Weights of a small mixture-of-experts language model, trained from scratch on English Wikipedia: width 256, 369M tokens.
Below are experts of layer 7 (counted from 0) of a mixture-of-experts language model. Rows are named router (the router's row for the expert), down (a neuron's output weights, with its number) and show model dimensions 0-63. Each number is 128 + 32 x the weight over its row's rms, rounded and kept within 0 to 255. Numbers have three digits each.
After each expert's rows: a language model's description of what the expert responds to. This comes from a sample of Wikipedia text that the model never trained on.

# expert 32
router:064075097108178120080101154168127164084154112143109118145144151169133092100117058098082109137117147092114143094127168117132117103107139111238156184116155098168143145169104191094109137135141096
down0:183148115138139202152227107121113167068082168088149097112092126124110101083128183142117137107151124134146124120110115131122139142129174080165129086110130142195073122042097083139101106172095110
down1:188155135131052118135062155122082174099113173112147128103153155092108137169139154147144102117163148136191108145119188131110102099143137115176178064112102092146193134104110130131088132174118122
down2:122141141136123186191079173119079165118139100178191158098188102166119081088132113137088150148137193163124169166088117157126119110100089110110080093167108126089134156080131090142088084162130172
down3:097074116114161128162082108162124142112146152147110151093089139128110153125169145169164099153094131118144173109032143145158138107125105093093126127153124114118161136135165110079037100105157106
down4:116158087120116131098108159137146212115134186114065166104113162126097059157120112139110109178158169082221137187129135080112122095118126173104154112152162107108092113128095136162144155135141100
down5:114107137209102103123163148160098076124196039158116155134146125147130135141087103129173075116057155150145124077118124114175113175146054132079135140128164121113134079114113156134160153185126095
down6:153190112165157092138115158113111083151136136208119122066075158101065054149113117123196171077097151124152063137123129091083144146108093144158066123083110130125118133146156119106119147147120150
down7:202082094140103134118089161183171138088153119109136153122095160127140163124115152144109123165079076140149122145106097092179210131151155167148133062135177188099128111135189182171093143144137132
down8:119127192085104122136187126047154117152178126113079120155174140109112106189137115177164120154070123107106166126112164149115132080180177122132101202152111069170081139116155117104160066179076107
down9:158131111099095159184114120073106134189174155181141111129118158127119126141109150168109096165148123107145129107090115127105139077067118095151123102122201142106134095159136138086159179141079105
down10:156098173121107100124127063139170168128087146130122091123075095090139136079181169158144150132126101150094178150132134188156181120159099105121130122111106162148127131139158140087080176127094106
down11:126093100109137156156147159134176094151127078090100130113101130125103141118148114131141145132175093154156099122158091119122093124048136124163125088133128197108113123081137140170206112117115095
down12:103118124097091141094145129148197131137118144157097093123112161110138068103103175113067122214120130069170109128138127129056108130163126067130140084167139139081149108174154149125068118144127112
down13:092122135141144143073137086158153134127158127105100169156135140100127049132178148151102100112131156134089128101158120070131114162119138203110108090159157131110130109168147116189143156116111132
down14:169053167051183137151184128151144156130144127182114141154158101148095066197118108170087152109090150144151136125139138175103127116100127161100081166136109168099092156130169112147122090161088107
What it handles: Modal verbs and infinitive to before be or have, such as would, could, might, to be known, plus line breaks and years.

# expert 62
router:073094113099162143158100151113149147051141076146144184140134102147093109084163175097104113145155153092084138088145114105139105111164151085172155153108179113125197118139095109095150158161174090
down0:163133104114078168096115141123114158111113152125116165097072129134215146167110129133110132089083171102095184190095127089099126206186194142128087137138099100134123154108123147137040114120107085
down1:138146119107087150139104073101066156075080107117113134124167083193112096157079154166105130083108127153088092125134148167065125128102216105107154118139114124114121165114106112157119177129099144
down2:075112142117127083128112064163120122096108217135174054112186082172132142105118152092130132114118134173168075098131103137092113113096134127126125092111108140148208173067177088128122147168083147
down3:083186128051055137101099139135136095150154204132111130073122090151154114133097134067092158110170101118127188130106151129173082128108132112154131083138110158115137103179107198113083139125130136
down4:099090078125121158117106107069121109137134149159122178129157139179170146138116094147115092104083114146078102125113155167085134080127127210145187132131131118152127097125161143188180107095127153
down5:055129128124065147172130173183149150162134125116134119082098117157092125142155175183108160136163054167110139130116097159173073143071156203130071142128161131082145124161138092133177151043131080
down6:120141148167136118091064129111125114094106129119126103045101125067162125169163200158085133059181081077161123100140155147117109124106157089165106098188140199149135137139113092154136182100121114
down7:092111102106109164121142150106151119123103158197167120140093098093112143104152159131114115080164123128132194113108144105177107107084166154182201157147150142174163087146136101108137102111136115
down8:114188214163133142114071158111113096123102144098161182149127208115134128135120108110114090131154147124159091093144144190154113167124152160113143051156070083114175106158141144124147145112125167
down9:067094124125080116150078079175135134153117145117152144088128084126131108103212086093106110144158116091128120139081070137130145136058151144076101113136103108149154120092084092119123154073120161
down10:157072184136069159114120162094163142158056093097164133146051068164133141140131135142103162120192146125075120156108133127088139148130096123105151146126144171116182156093130130136095088120136110
down11:101106157083114068123146151137117113077080150152108125156100153156118181128163123134119079121144141164147101171114108133167136087114155128151126156121094111187141121111124155122100141087093111
down12:077194128132152133151040172121106105149176129097067144174053167143108160114080186197124142125134133156120073146122123117130131138108160102120130140156148111107121094131163084136113136146119150
down13:077155059086117100170100164167095151138140121106090108085148102203117062095101107157062119192174132156122092156124092163126114084092109128072084164149091108104142117082109122147100153164164077
down14:110094144142073098202119109099133116149109186121102144176127194150109082132142145134083114118115136188136060151159141198125121167114158160091115092160113130065135075142125132138119067176141136
What it handles: The letter j inside Slavic or Dutch names such as Zrinjski, first names at the start of credit list items, and semicolons.

# expert 0
router:153167116128091161221109171091159137071163112154190151154134144142163072113108139126099129160189149111103174140166160114147082078208140116185147121111158091133192104132102100130146152176151084
down0:133111152143176139190121132163154167067120099052092130089115130149109135160136143135138131116154110159133123120111154151145083150108155111113191128072101165114127034137142110153144169085129149
down1:144192069129133082178144168200102150101121172154121083101141185040103115151121129121100122141087204140147078120084136123124153100108134085090143128092143167124047082114090128166134137131070150
down2:085133104195130113146127165117093155101150143161096149149107197130147146159109180081070057173080146112114118178163073142136097133100153049075113112138160129127087146169156127105166096176131121
down3:093127179186134175151134151132137094149144146107155093176172120175108119132117131117142146159122115160134132164087113159134171156083110118145139132075100183195108155134117103170134133177152132
down4:086123136079094079154119116153140132118099129165143125065115117109133128124195101118115144235101111171127118109088140145165136078159119121077147174103153119112160127054149061145119097113149147
down5:091176173140152142133137086090177112149112101129174113117148099095146109102145153149108135140193125168098131118162099173112136140136111119148149125100122083155147154114070185136053135108131141
down6:114154062104099099127128101127122133093114125173078135117100136135192107135093106144144098053154155151107171141192136077118117121135058143156097143073116152121168127164118142085076080131105161
down7:120100160146144155148078131103053131150114148179115103126165183124138145113191193160108126175141188158124085122041139081215166105126184089092140124147104156110126158092138166103156175094121119
down8:180136133139100114146142124155097164117146134143106139122108114182115107101137151145134193157131114132140129163086102139167124174131168109059149137167084153144182144099158089136138203110162113
down9:143124139108139168089144135098112102155087102094069131110117147133138126135094137155109111101006141142169076126134135114067080124109133136078070171078124109145129181139120168165137149137083117
down10:046107200128094103149119084084116115076123154149145139110178133135121100131113102089131120110100104130153113123204124109143138182061140181142102128119124140092152212125145114165071080177065144
down11:115140187145108143171170154092151045108148122062136180181147153147105116122141108086171155163124057132060142129079122176104126134178137158144095092114080145081093127160132148092126104098145107
down12:116083163154097099059108108138118111063145202156058101088163163126165120113083119132150115102086090064124103070150124039180141132147146121107118128111157117132107139108138159073217074140180161
down13:132136134112076101099101170184161118075203078124089080121106111121071118156133152077175132138093178175126169125122124112121110104164136095122155164131084127160092157153064082100129107171115182
down14:151127149136103194145109136118140153108162141155152116074108139106160100190081064153058166109081131158144119141079139136108106071100212140100180144077133121104160198156142088077194142179029148
What it handles: Short inner word pieces like us, es, or, er after an initial syllable, as in P-us-at, br-us-hes, Roman-es-que.

# expert 52
router:066127152100172161082152209158139163089108115157085104113126129143083100120178129121084103148077133125099131073145093083134142058099148116070150170093148101126100120107130196120132149157174109
down0:135133121141084125130052118141068096180128073128115178099119067135101182121105161085136110114131119145128172098160141121174085130150163099086116092212158117117126069102119160124075131100142102
down1:110155171114069166095074180141097198118129152142108066139129133171156138122156116151081096124108103139067163187108125206142148069105096163142145206135088170179108078136123136148153132069091145
down2:123158084100154107107119165076118155122147164110069154165163139178100136156166104085138091148096133140143106143128069108106117120149126142153106128111103098142166116164104091125107150081139165
down3:157131131099113158095161131085138084173115146114133127136126154149139166143150141147126157116148104092099111132143116094156192145129136192139110136169111196134147124122077174111175114088200154
down4:125178128189099180103135168164090190135130127152108117097132120159103056101118142113098144125022072107066105090097078089151140069151154131108131163091158119158074075155103146178108151145088132
down5:183185127140160139151129186128155211162123101132144143172080181174180115167134116138126065107152183110147149179162082109079174101132132097077121128148094115112112161191074158133094153177106071
down6:158096123083141155174130167134126122170151136056072166142085186125080117165161213133082131163193162178175067143109084118098108101114155164159126147128093138137156120142107122130126087081125120
down7:191144103140130075120123113101085050113146115121153165116069110111116139128104165131143139069107130112078143164069068087162131133148170152157159123185112127155127131111071119125078086090110166
down8:135149129145157098103111072138144101148122151121127189124076138065107087128176144137115107138136094103133148146109155186117206134099184133152137104160142114108164161040156120149090120141130121
down9:118106103154089124088180131145142227141129115124117122163182157126095115136127149140104168164178148150118100121166195167174113130122084130151086117096069130141146131143185045135099163138130126
down10:145153034114186106139135062126165178100079129141122139115079194093089112173080192101136175130063103045125102129104143113127141153113185051153128113075167140108157131109143160116155125161170155
down11:108187075182154122116135183166201104103167092114108165117148133159135156159059142096157131144141149093153040126062113120158094085094132098112114127143109094135131119088100116102111027148093138
down12:149163121117110115085196120141095129107131116088129150103119170121088055143100131130159129085150085123166098123091140168051177120110164131125051119169163111134156117174086130155104129138186176
down13:068151120095149117118131146102105098107160097116164137129043137156122108146112102128162106117162172129127214131165070116105167095139072149103137160110178122105158123146123089090178083126092145
down14:074140163104141132144099152106101135155164099139081150149197144089129163161155119187115090096091098146118182134152138104116137083185116138102116179072118142170048122158180207084138096100100107
What it handles: The s in decades like 1980s and 1990s, plus time words such as century, years, seasons and decade in historical narration.

# expert 58
router:170124103096155174176129153101181167086180104152131111174147123150154092115146105098099100152188159066091160092190147097124103113094163086115152173098110072091120080164090132100163144146166095
down0:134117153085107104153116130113136097145066145136128129130116131161142141178122115129089118152139160077114099155135141117117127196141117128122084148069112123171163106130092112246211127125101191
down1:149157109087176084182111067120135114190168149153145112074133184070142135141076210110152140132148140154141117146090122125096117141164146109076112160035139129132083103130098127110147112168134114
down2:086115092137064170121052113125091123167099107149083107098138114133106138066123116156085108100147086076096139111106122121132157061100138091186099139109156078160105200112126062167165168104108118
down3:128087111136110195139115127098119139102167110159127117139072168106147074207089102148112151144140137153101128156119090123149093150087107136112137138161144104101098124159150125118151087151199145
down4:093128140089179086142081104146142117130161111104120176114164121108101143133096195178148067115134128102110157154128065148165114134170122157144118125090116140174135128126109037133149120123076157
down5:147122063117147079178154128111108137134180139081171125074117109134141125143162117145084158135163178116136110134107140097130197102121092096147192121081094083152162123152086124126081167120138127
down6:137169111099114116070158138146175146104126112098096053152084070100157141044092109126141159102111160092163174183115149121104140118152088157071168148151060142092123139132121024110164156138171182
down7:147165108153172090161057144084143084154135102081076139165140102172118115129182155118102118128129112137099149108125067090095158096106131098103191138129149085149166106115074132089129144120055137
down8:145163130110086094143118109135116138150110141078174126060154150089146120105163114169179134052096121138149095200140132114169113167173129064112106141168143075148097145121091121109095129136094092
down9:117126127099153158153111116155118120088154126149067079143092144105171096099153112179127118067101055185164189071101098171155094190116115116079091134054124084132147151172175136130139154093109143
down10:129102133205133140146111174186192138096144147176120166120154108120125077114106187136129098168107137057118105112123143145112078103146089161155134096155124069140115125086120169119139137162088139
down11:176130138111083146135129094210111116164087127145107112139106159094105122103107138136099186104113115080152169150136108123126145123039109110119105131090098148170091156063120137168099087105203136
down12:118123071192198085122085109123121100125149127141051170105112150090161084105158212127202080067133099116143082121183090085121141190150147066196090112105086133178097146178164150126108087177104145
down13:220164175154144132102114124161143112158115124169158161121192169167147170137164080132141146138109052121099108117113088139173176102070102086178130155169122148161130129119050104161129109181056184
down14:131120109098150112142153125131082110107137080132144072087125108118134143093130120069118125146174173085139196130138136154167149107080062138149068176149149122119111106153054114083098065116147168
What it handles: Determiners and count nouns after a, the or of, such as one (one of), each, those, this, another, version, children.

# expert 28
router:206133124114164118151094061135160170133078092159175118180134130104144099101160142098110083155143172097082152071149121107116087097107114096106171170078094112110125146150125091111161131164135094
down0:163112136171175201131140167133136158171144096123149119104136094153147121133033160126181139099136149152121091148157143118068183109079106098142065115136132098129088109117124148174105160133130087
down1:074097138115140059091159111158089156118096115155128127155116148136144160209108108180199081088079113140110109091104075143168205153122151118146151096088140142116157166131166133061048060151075169
down2:135071201100146131139137164147135082133133147137160117096115149178107120157182123105142087098103162094167093081163146085123103099157142111128123150123096115200119103090058151123115193137067126
down3:162139166124163113163133136143133134149133148170113085089188088149133166123160142136114095156149115124126144149041083130089143155175155103177086193131107142233125077153131148146131121142115092
down4:187103212130102153148116179105173081166135162155186091119109151180123083139158157134124092105073134106083119101133140141112197063142085177194110140127150129171120141148122111062132168128096082
down5:124108171107116121080157125089130143133151125071159080178152191116099156147092098127087097150093088097147150116162055108187078127161097113156186130097178171121112165108160163128124139178116092
down6:162134085169150163131159168085151180125088110089100138120129131099207151141157145210129145085120134132124103185099114174108182180149119145156134125115122124160171119092170110169142091158076109
down7:131101148130131130078064128129159144165071113143131151130086110146118099190171146162157102099119120171090159138101132146122143085141092091127138167153116163155153133138131115206126112100126116
down8:125145185129143107129178070117129101121131138126178131144129080161144206087100147159126118174147115101156153156095152176075074028121058140138123112117056148136205121094139144137197100097149128
down9:139067195145148126151135131146108118112105142127118096081142118156119168134164166174160120038113102137154154118101103096094138150075143113149128143195112151160111214135154102109169088097080145
down10:109150201104139127158090170165161076114159188156128099130084098157180125157144121125120120098103116106091072142144160107105172106130139080159113162129071142134100161143130101149179149150079123
down11:067105124141147134080139118104110138150140113155133106133091076128108170137152095131126211074128134134086136166106087056179078129148156147098063179216047115172145163174115163127106120099115111
down12:132094081127140127119165189128167172142123108119126124114164126114194142181089152147061111069152137094103134119225119155113135116112126122126126148165087166073121148144135073132135086129118171
down13:081141160140153144124068097154148101120089182170090081153122140161138075085164138178104128150115149103117161168135154057137097089139088110127109115133165138175120169174130128090187124096153095
down14:170145083132126145089155098104152128078120155154100126169128163130146144162103129163138067107108114117119152103170156133129209095129188174125138099154115096182124127170111144152199095099152116
What it handles: Opening parentheses, table pipes, The/the and capital-letter pieces of abbreviations, especially the S in U.S., plus local and Its.

# expert 6
router:111135131050098084119121100142123191090120119132134069126148096116183107124146101072122105153135149111074179136158112091133102089094135093142172178101175105049126088143139098136152132166168118
down0:155155151093169145125120209121152182144108086133133135180201204187122190094132145106162130173142133096114119101132161157127118106186097129090123072104095103119133136115140101106151097100178134
down1:128159131157137083102123153231074120084121064164162142181137135101106111123115194129191092157156169142136119117117139137162194107137109142152134086084074116084154111137082174097195092154170162
down2:082112093158082117123102089133136174140145084111161117168125113083144119153153124049140087135088126186129100124111092131188129092130088139119140115142144134085112110148117120188040137183146129
down3:075145146155108143176113160103152125166147074141156139108095193195191170138078100135091130130102130122179096126113141136147157119130156143082148137129113168133118098144089130149153092130126088
down4:121104130138099169099174153131094142130114100070108080177127092130124043161161075144039135143156132086135109138117149147108153090125119110110094092075119099091098147116205134144135143090143117
down5:129160124095159212183135154122093151103167103115147106179064149107174134179179108182043172118144122157092126122126171118192158137072157122079126176100056108129072082159111093182147110106073150
down6:146118179160187124084169114119161164094130197144137133094142179104129174153143121119140104115083155131133096168137115110185119127204115150118134135118132106100119162156172148133145130114105196
down7:134137080091150121057115108122084182163152144215122130093138113161143138109114111111171103164151118101105151132122141178158139168131112151113071131134102115074120124159137093136166068128153151
down8:069090155138130130116102085117101177112075097159101143085153138152153123108145151111126111124093151114123162117091135081100088149134159086118122166107140149142158144025158042101147078099084120
down9:085133140126179093060206111163052090056133125142090199173105090072149201103164126181194099098137136109151149092156094082166106133140102101115112130138103070112159116112110124151149206087074142
down10:111115124104172113132142128108203145143164071101109173127139159117159122143142165102108092116147146189091124179160162106138106118088111077080119092085069089081081115164175146085139087162104157
down11:116143104141072097155151076118108153125184146086124119107141147130132076107102136153082102170134128175134114165164187080108097164059137104055132080151120130090113089125117093143190074116123109
down12:205141141143086131149148120097173159142175109180091172191134168087164141193155158106079137131167143147081183154081141150127183150116138155141141156109115091185097162130145083086104121135170109
down13:100116162132149095091158120192083154113133182125131146125121163079132205040119120131135134129046093152118137178126117198153057159212158105126150087163107092150176112110162140117158178101115124
down14:167122162094051137078145164170136175074190097168165092148201143156113134134099088142106114185232126143130083132107151113115163100112082138090088137090069158117100112093096144129157081123133074
What it handles: The word "the" after prepositions like of, in, at, plus ordinals such as first, third, fourth, consecutive.

# expert 36
router:114132139093106093168134094082122164124125100160136116134150150174055106121161125105081087151137170108101134104179183077125099082090166107057166167105140108086164120157108110081145172175154097
down5:081120123093113115102140134120102158121192162082111163102067104140191158149136063093180148134249148187157079158089198153135130132125070139157142116102071132112134102133163090132098149102102147
down6:111129096127140154124082130116062114093136082112119147144153120161132112116098116148097119152180167155126139143158156203099179165120112170145114133108138153106123119096120139119151168161105118
down7:124127101137090159181126140114138130100107094112107109123125143143153126172147138142109087059151089155120160116109080099102174142125186138115154180156144150076129137151180151145089148100085122
down8:133124121137149094146119075145071130040140119100110117107141093115097155100152131148150116116191144149156117064150085023111130130133102134026133052166130153101078116123129133150115081053094090
down9:134152179079088181125087110093071107141102122119198093081156137197080128172097109094137132098110119153060129112074124127118163083106135112110142153153120072058113072138091086136156148087152101
down10:133097140088166153142142120134182119120107162191142149164154125122186151139162036122081132108107155121140124178137161159082124097110119144151116129124101145174136114146177168139073115139187159
down11:128106149152194092100196126162114136099130132111114138070109135082146113141145125138137119142214159039169105138099189219150176095080130144140153147149135123138096168148109128107134115084151137
down12:146189132177106079089120123126124074081134136085103108082104208173140123106122112122196141065125132192073120127090145110076114184083114076084162137134145098103114093150148096197163105136119143
down13:088120129100127098124101099181111089066138108132095157180077100096133076130136150149153161100190108145109125157111142147162153126087117106106109166109109133084134122136202110154146113145170159
down14:121170163151123159124143157187094150191154117167134107096118095115054056207136092128081133120160156167105113107121103127088120135132128140093137094243107216121153129097132152129105077105170112
down15:078130175172110123107097132147137113102104134081139116112133120094135157139143156125149152064182089175111121148110159102086117165126134100160098141224143124111148132098186116167176086081149117
down16:026117095082095086128078162131122113104172106131107221119117125129130120094110106116138107122187148105064107159111182172214113138114094102115157131080136117130081102198128175112184160138104123
down17:094092173140072158090185124134098150166140128108120111118108181084140078162165092152095108081130172070185121163167139142197160092087143144115182178131121169145159094133140109120089156084169099
down18:167105127105129156113094142119168063121145112059145159142123128139086095109155144157157102107102165127136154090130155109100091045149129145095129118103115145080181136202082160155091086103126089
down19:071183144081161156092160114090149131110120098111113142124169077147142148137125165146162113146195108109136136069129138113101133136129143145109096128166113152053126103138113131202137055117150123
What it handles: Pipes separating table cells, semicolons in lists, and prepositions of, to, between, into, until joining phrases.

# expert 45
router:145078097086155147121172139125138176142143094160181111101084087112123117131121129118090143144149150096099138101144114096124108111153146100152152164140178105140132127139045207112136156155196089
down5:080100097139109112093105005129199150103068144123105106142101097106144165147170163092127172122085156122091140192135161154154117094123117153139139095074149125138149114145144127111122079144104108
down6:104120141115106144108172133189064149124106224131114155100096115083119131181143182173107179108084156201135148159110159158152121167159141203148150123170141126147120129150136129131149144127161110
down7:115059123136105142103131122093156131100175153169117071107121094162124155078122135101103144119113189121127113145186168127153093143086129149104091168169082106088163145119123123144110164039137124
down8:104126047154108102091076133147126071138132167102102152101077129140085095170122065183189119154133143173157148089102134105138144156123174080119109112173124134115128192128145108061119152128150162
down9:134120095117088114158170135126128134109108090188136159148139084132157172151141112101085195120160131157107114095130143131128066086080107127091127092094186150157051186212084133135110150122075155
down10:049159120179139164121116121140143183138151157121140172120097170091125105073199094122116143131112158027145064119089194132097128120151108143084191145138086137170135102036119116164169117072123160
down11:079150143146146154086144139152099089094124157133151112136089114150139171092157141175138132092133127119129137147126100086178142149218142099100162125099098092170130074148178082098139165144062099
down12:087071111197114158104117131135119121128126148112152115119119146099123132154086139174131169108144096146159178143183138149163097131104080138120182137180136131123182068164161106155145091082148111
down13:128083126164149140096047105171145049163154144127120090126114108121122127095090133150064113219091110108177081163087131190077147169099109074135099155161150139104129185103146169197098143136127126
down14:122184148155125140084099139115165135116131129128092144146157170066125121081133150108168115117107138140140108174141145080073091121201119176169125148103115201175154097156123152106096148162142136
down15:131098150181121140091131128139128137123128222116123137098175080080186110181094064120122124062118111180085127199191114136139167178175100090118144180168121135143070130149108171127146141133150209
down16:146139106149140163103151059138083119131101194107079147162166045145086130104134110131075120153096137119119101122109127167116073174171115098150183070160161184150141153118123149146127150124109112
down17:186176124160092124203169214082170152167114143100138089062127145130079110129119153086144100141200176140095111125158132152125088134125156077123123111119080134140121107092121107162185100109158101
down18:155093164120156133101107097092122080131119161091114095120099104138153113093133155173139193144165082125072132178134144096150138141116168121170129156143167191196089083141103088136126173114120129
down19:122112104122114161124196114090137146177162086168217070121112113157160105088117124049136074144132156166159098122134106064065141089127140165158178140150129117143112164177138111124118119140134094
What it handles: Nouns naming headings or infobox fields in sports and taxonomy pages, such as match, round, career, platforms, Binomial, Phylum, Density.

# expert 17
router:062129119101124151123135180157111147082146102142147145106099182182119102112107060107103104178144139114114149091153138119112119083079087107080156163092151103109190165145126055093145161139154108
down0:109101119072113117102162121165161142136127167120117132149122117127101140167136119109097141149132063108104125171134145098141107161117169084119119136154144193164137255146132147152101080099142108
down1:137080122138088076153125126085129153115152088128136127103178188148120109102105104159136126165118147140135136144121078102163147101095154167156144106087124096146121078131105169176084118141066126
down2:108140131179091086149084116153152148111130092125121112102167119094111132117098118087210106169121077166160115151139082106167107124149101147089102117164140074114097118130117082153089120226175116
down3:085129135148078094107160130146142120038148095106131074111051057117087151098144144179175112142195121124177133090126090120167169186113093093118132120107109184133167146151114100164119136093107119
down4:137063143109068079116179160169082215108126127159085127090136159148139079133091133135069089125134128091117173136176129099184147184142160117097121101152092176134164127174118124179158071115132187
down5:132120144165172170151075094097175118187058068107141118094126155180131154081160183126124108146143177158154143103116064108148136081109194141105146165126121171176107158093138101122145131120130109
down6:197097149147141146083144103139048128163118094159124086120157139145110093115095120116118163109124168135097117169106183153146117156134164163206102086113110144100098141101106186118139088147112168
down7:114113121138087152046158158174161079103115154161145129141086154124145115182148093099077086157113087145171148173148115075157138192132070105170150161134146120080119136174131149174140114031113158
down8:078133113152131133093093084124113075128076134144124076126132121121125083075103156078101112107132114139112165154107114108087135166099182168137114193132128144141143096144067079096129180119121095
down9:085098174142167116101115075166156136138110153151139123078122148132131141150124149179108137181092107084119095111117089186109085126147129123101169156184174112131125159143109136164118135093118126
down10:118074122122156145212099119086099152146125123132125190127126104160177140145101174166114095104062168127040131091093140165133125138144121145122181180143137106109123128137181118127108156102120139
down11:145099115183131155125088074122153141123105131156133152146102117159139145096096207171119135112137123144076118158131129100162111147096128118111129160192092159114154103175103122126139152134110095
down12:151153122077183129124167113144112059151132062135147103128077063142080120096117132162172135141189175163160125161129070161144152120136138107092115140118043204172163126148124060135101119090118106
down13:094195139117063105085176177136176137135144176133103129102125072116094127187160114110141126179172147144165159114107179133146175187084173054064120054125110093190197210137107180101124099114130142
down14:156134135100111167191165189109136145076149121123117103119157106123103118148063115133079165151084120139134162122171173080132109128079099091124104102112114152110114185106137156116138141107150139
What it handles: Prepositions like in, of, during, at and from after a noun or verb, especially in titles like "Championships in Athletics" and "University of".

# expert 39
router:167133080097188106128130150203143155136168027175122082127167065170107087145121123103105099178119154106082139096130139110072131094137122080125129195102141094065096145174098015108150172197135078
down0:106117137159113142118160127138085092148127127119135132153131046105127125139101090132127168184107129078237004166129135156129127146120135131095151115087108138188138141110130130078177111093119111
down1:089099113122153158096133114143092120099114120091127120140161112100128174090175079163136174161138117050122132115142079114118176162071114175112104079153150128144132110126143097144112111113076106
down2:128071116087120124126125041148109123136087137168126085156141031070054105093095170164127169161094155079079197146132107095158157089153185092048106081090128095115169176111122110109184178128138110
down3:116119175096165166135140120131050098172148158090150131129100137168114133117120123171177149177096108101120156162094147090202116216167140130141092136158145112188068140170171077137164144152116075
down4:182126153129138142121013174057091106176155101132138183148183150142155136217143125115155151125130133123158161103149157076134116167158132158121148141139092123146051120149134142113110148123172114
down5:170093143094149096145127153133117139142133088155195084114114062144142118130137151143116106135149127095067158140127100167072145098126119142158112137161141101119114101159186130137117123125103100
down6:114146142135129138049142134199137102097173163083123128150118163163137067118148126146130119139108113088128059158179175123145118183165106159116135125087132153072159144158108149116127189124107126
down7:113078142162122107129091133149141116167109090145155125110178135149113109114150150146111141133120109122192109155096080141094140121099133123176062113088132146169145158150141084127065156172048125
down8:175100056122157122194160126084093105143137144121102144130176117133129102122155224202171065149154127104119152149076088065140155107165085133110104137111101085069134063117138112100108111116167131
down9:088110125102142179125125188192131128144141106105170118055104108156142115202136127143104124081110110181123108126137073150135156110168148138168147142148131136144097071158150148111116166137118096
down10:059119101169140066086129181112125096133096141146062176119166084084121112167169142149118164104142154078062170200076107131113148200123126144104137149126133095152152173142097143136170121052091109
down11:170134106129169116129071148119115121128174090152127124093161055108109053143174136089131110138142110135139109140135113155113128120088121142121126109077151137128108124126045153149120060083058100
down12:103144066139125126120134121128062134139101152156148154103087210105094170146144102138173137105127132070152194148072182129159090165094132142134117135144146127150132121160199075138143125152152099
down13:097121141189132128160135051136087090110166138116216132139101059143082117085110125111148165180127149134181119099125157145181115150138169123148134109117072078166160121153096149128145152094109125
down14:130099163063097152141120166084130126120097129140087192088110202071187109110141135153087069072182136130095124154089152122148159123140118116133100136123134114138098131150132127164115124152059145
What it handles: Words in election and sports texts such as seek, sought, for, with, never, not, un-, refused, and pipes in result tables.

# expert 61
router:148130092075142135232132158143116160140167134143151108146152126145164075130117106117107122135168166101117115094127142091099091148158127122106165131094220126116134052177067022085154127164139111
down0:121143088133130150128125179129155076101164108158143142059153072108108156100128139179184123163126154105139135160146042141129132157110103107167139145114168172126160159144137149173164178129131124
down1:082153108153148177129111156153103128130133129103125076151145118186146096127147116109146152119185060139076119119161146093121214152093141136117170120150141142152184091150132140138131046132146140
down2:126113080115144111123184154083097164133087100205123141114182133120138120173124104137166182184096157117093061123111068081148151094113082156125131137117114166174096106079122073074145066100106127
down3:111135125133095145144134124111116180084089143176111198118147156134170110118074059078153181123081089149149103152136141129098133120140120128190174138098143111101150186117136144118111128167152158
down4:103128122146104067116115145110129145115143137119156170077146081143119070150110113118133100122140058110140136097100114073219103128144122163133152116128098169126147095094083147057138131101214149
down5:180110115155110118100162128176101128104074167135093137161108094119072109153126123150113119068068099133141109130139157156071147105119125117172165136174143108134144121061125079143129122119097099
down6:121074106111126066113101144131089149167126111108136119093174048152116138146194061128171095086176077097097132114137125076127156130151118142130138149150155131102091126132118141130144089098140126
down7:105131083157152122097193169107118165133138155149137095132117066120210125142122142128145124134161126151122153135107087167170133121065156098115119112152099152132133175188124089083149059124072178
down8:068158125139104126132121156188095160099087107123115155105065088176185126119140122151145130085074137051110117160162066080114165169074136078121069164142126142152080109091219117162098149075076149
down9:142127205147046157123112143111108133153092157084075171131145168095125079144134177160138105143128103096126070195093147137124127132181136155125157119074165149167099162063141092094188141156070111
down10:096143149147116167138149139169150153104071094103090175115121174122134054134151149113076113108141137129131136162128037084110143144055145063086183105118134168103086136107147055132137113123136171
down11:137110131100090145133091140164088149098149155122127158121180174090108106138143068143104114109090242124170119144133149076170102119066085098155133095065160154153192154117126146082191134094079148
down12:102126109195126078100101139131102133116153154148165121087129126169077174110176169145090187119148130137126109100088096155188167125140066117072181114110120117137105160140156099151094103088134172
down13:156178151157132159074144132151132119143126143119129130108051108108131112089121119019138152149098130137140174139141093104068075161180121099140109120077136159199204094078149065090117145173122111
down14:102115113140123072107186151092061110120121134065105096124093102120113129139172162086111093121156205123077145180077077139154190134111119151116157149098130189147055170098107123058155117088115126
What it handles: Middle pieces of personal and foreign names or words after an opening fragment, such as D-ile-mma, D-ary-l, Sp-ital-fields.